Weights of a small mixture-of-experts language model, trained from scratch on English Wikipedia.
Size: 10 layers, width 512, vocabulary 16384, 181M parameters.
Experts: 64 experts in each of 10 layers, 96 ReGLU neurons an expert, 4 picks a token, a softmax router, a shared expert of 192 neurons.
Below are experts of layer 3 (counted from 0) of a mixture-of-experts language model. Rows are named router (the router's row for the expert), down (a neuron's output weights, with its number) and show model dimensions 0-127. Each number is 50 + 10 x the weight over its row's rms, rounded and kept within 0 to 99.
After each expert's rows: a language model's description of what the expert responds to. This comes from a sample of Wikipedia text that the model never trained on.

# expert 12
router:46 58 53 53 41 47 55 52 63 54 54 47 62 51 53 36 40 55 52 25 31 48 56 50 47 58 46 37 37 46 70 46 38 58 37 52 47 45 43 52 44 36 66 35 53 38 45 49 54 45 51 59 68 36 45 38 45 52 31 34 51 58 52 39 59 65 44 61 37 41 62 52 60 55 40 56 67 38 42 54 28 45 35 70 41 30 59 38 45 49 48 37 63 57 69 57 48 68 61 48 34 39 58 63 66 28 47 44 54 49 63 31 64 41 46 53 68 43 46 50 29 58 61 47 37 50 32 53
down0:43 54 50 50 46 43 51 61 58 58 59 51 62 70 53 54 63 62 53 38 35 29 33 54 60 51 42 49 59 54 46 55 65 43 43 34 64 36 66 36 54 46 47 45 51 59 36 53 54 48 57 62 36 36 58 43 45 66 57 37 51 43 45 39 40 36 34 40 48 54 46 41 52 62 50 59 56 51 27 49 43 53 48 67 46 45 66 56 54 56 41 42 34 51 46 55 33 64 53 45 57 53 39 45 48 52 45 52 72 48 51 51 56 46 55 54 51 52 49 76 40 49 47 47 39 60 63 57
What it handles: Biography career prepositions. Function words like the, of, for and with in biographical career prose, plus career verbs such as joined, graduated, served, attended.

# expert 0
router:56 57 58 58 40 61 60 53 39 45 37 43 46 65 44 56 67 34 47 39 65 36 62 66 36 60 43 61 64 53 63 51 58 54 62 42 63 54 43 26 40 61 47 45 59 29 49 53 42 43 52 46 58 41 56 50 50 64 40 33 40 44 36 46 42 40 54 37 32 48 59 56 56 51 46 61 31 38 53 66 50 42 53 37 65 43 54 50 38 47 46 51 58 56 55 53 62 51 48 35 41 37 56 63 51 63 64 30 63 35 45 40 59 43 70 42 51 50 53 61 54 52 38 47 46 53 41 56
down0:58 48 43 67 57 59 52 44 57 47 52 38 51 48 42 44 55 38 50 39 54 64 50 45 35 69 45 50 56 39 51 53 53 46 53 43 69 44 45 20 43 66 47 42 49 51 74 61 74 39 49 56 63 68 46 59 29 49 47 44 54 48 54 55 51 42 45 58 52 47 61 60 57 50 54 68 36 46 59 36 57 54 46 50 50 26 63 54 35 44 51 45 54 59 57 53 57 61 37 34 50 62 52 47 57 54 39 59 53 35 42 43 30 43 49 38 35 50 40 42 61 62 52 45 53 56 45 60
What it handles: Table cell pipes. Pipe separators between cells in wiki tables of sports results, elections and rosters, often before country codes like USA, GBR, AUS.

# expert 45
router:54 48 64 53 33 50 57 41 40 44 42 47 48 43 34 47 46 52 47 59 58 51 35 56 58 49 43 55 55 73 39 46 47 50 49 52 47 53 48 27 56 59 46 42 49 49 37 53 46 57 38 43 66 54 35 69 42 43 41 57 45 42 58 45 57 42 45 49 52 38 46 33 68 30 49 44 48 64 37 46 38 54 55 61 55 63 59 40 40 54 52 63 47 45 56 51 47 41 45 44 46 61 57 58 45 60 54 55 52 64 39 33 60 52 63 37 55 64 55 58 48 70 46 41 63 56 53 61
down0:52 44 45 50 60 46 49 62 55 49 56 53 61 54 50 27 28 57 52 49 34 70 52 45 44 53 53 36 43 47 62 70 47 44 45 29 42 69 33 43 47 40 58 67 37 56 45 57 37 39 53 50 53 37 59 42 38 52 54 53 55 51 44 42 35 66 32 50 45 28 51 58 72 53 53 44 53 40 63 49 53 52 52 45 40 44 37 62 53 41 47 66 39 36 57 51 31 55 73 56 56 36 44 43 46 40 59 29 48 49 35 54 36 32 53 38 39 61 68 45 59 53 54 45 39 62 61 47
What it handles: Table cell separators. Pipe separators between cells in sports and results tables (quarter scores, league standings), plus semicolons, colons and degree signs.

# expert 2
router:39 59 42 36 53 29 59 36 44 51 47 58 61 45 51 38 41 46 61 74 61 34 47 62 46 47 30 53 33 59 41 71 46 29 59 60 59 40 57 62 44 51 59 46 40 59 49 70 56 43 57 53 57 47 40 49 49 52 63 67 62 42 61 53 43 32 56 43 47 31 48 38 49 55 47 50 46 47 45 51 63 45 43 40 53 63 46 63 39 66 35 41 55 51 58 49 43 24 41 47 31 34 39 46 39 63 48 69 56 44 55 76 50 66 56 77 37 48 42 40 43 49 45 48 54 50 66 49
down0:43 65 43 46 63 48 42 48 58 46 61 51 54 58 40 33 52 47 48 41 52 54 65 49 49 50 30 72 33 48 64 70 46 64 55 32 43 49 45 41 52 55 46 52 39 45 66 50 41 53 57 58 41 37 51 63 57 55 61 49 61 45 59 70 47 50 29 39 50 62 56 61 44 44 39 48 47 29 59 70 60 61 39 66 59 55 46 44 44 59 53 46 35 51 57 43 51 47 67 48 34 45 30 38 53 46 42 37 58 34 48 50 58 56 52 40 37 40 45 59 57 54 47 55 46 47 41 59
What it handles: Apostrophes and word-initial pieces. Possessive apostrophes after organization or name acronyms (RAAF's, ESPN's) and early word pieces like ov, br, bl, often in military and naval text.

# expert 59
router:56 65 63 49 61 24 58 49 57 61 54 51 65 48 50 49 64 49 59 51 44 52 32 50 53 47 72 71 46 41 48 62 35 61 56 41 49 47 33 37 51 46 61 44 38 43 58 45 48 59 65 41 52 48 50 44 31 42 26 47 83 68 48 61 45 34 53 60 57 39 46 48 56 43 50 41 55 64 41 48 46 52 67 56 53 54 31 47 42 51 61 57 51 63 40 51 55 43 49 58 55 59 33 39 36 53 35 71 59 31 53 45 39 65 36 52 80 39 56 56 36 69 51 51 50 37 55 51
down0:55 60 45 58 54 58 39 65 39 57 50 34 59 39 28 47 67 45 56 33 53 65 35 45 49 46 39 51 37 50 36 55 53 49 44 58 30 54 42 56 44 76 68 36 69 36 35 49 50 41 60 26 51 41 37 53 55 48 54 38 44 35 58 66 57 36 50 43 46 37 61 40 50 38 54 50 50 40 43 47 78 51 66 23 55 53 60 61 63 40 56 33 50 46 46 52 58 64 33 45 57 45 45 63 54 52 57 59 52 44 49 47 43 48 61 50 59 51 47 47 40 55 41 44 59 49 57 46
What it handles: Subtitle colons, word stems. Colons before title subtitles or values (Take Me Home: ..., Total:), and first fragments of split words like comp, separ, posthum.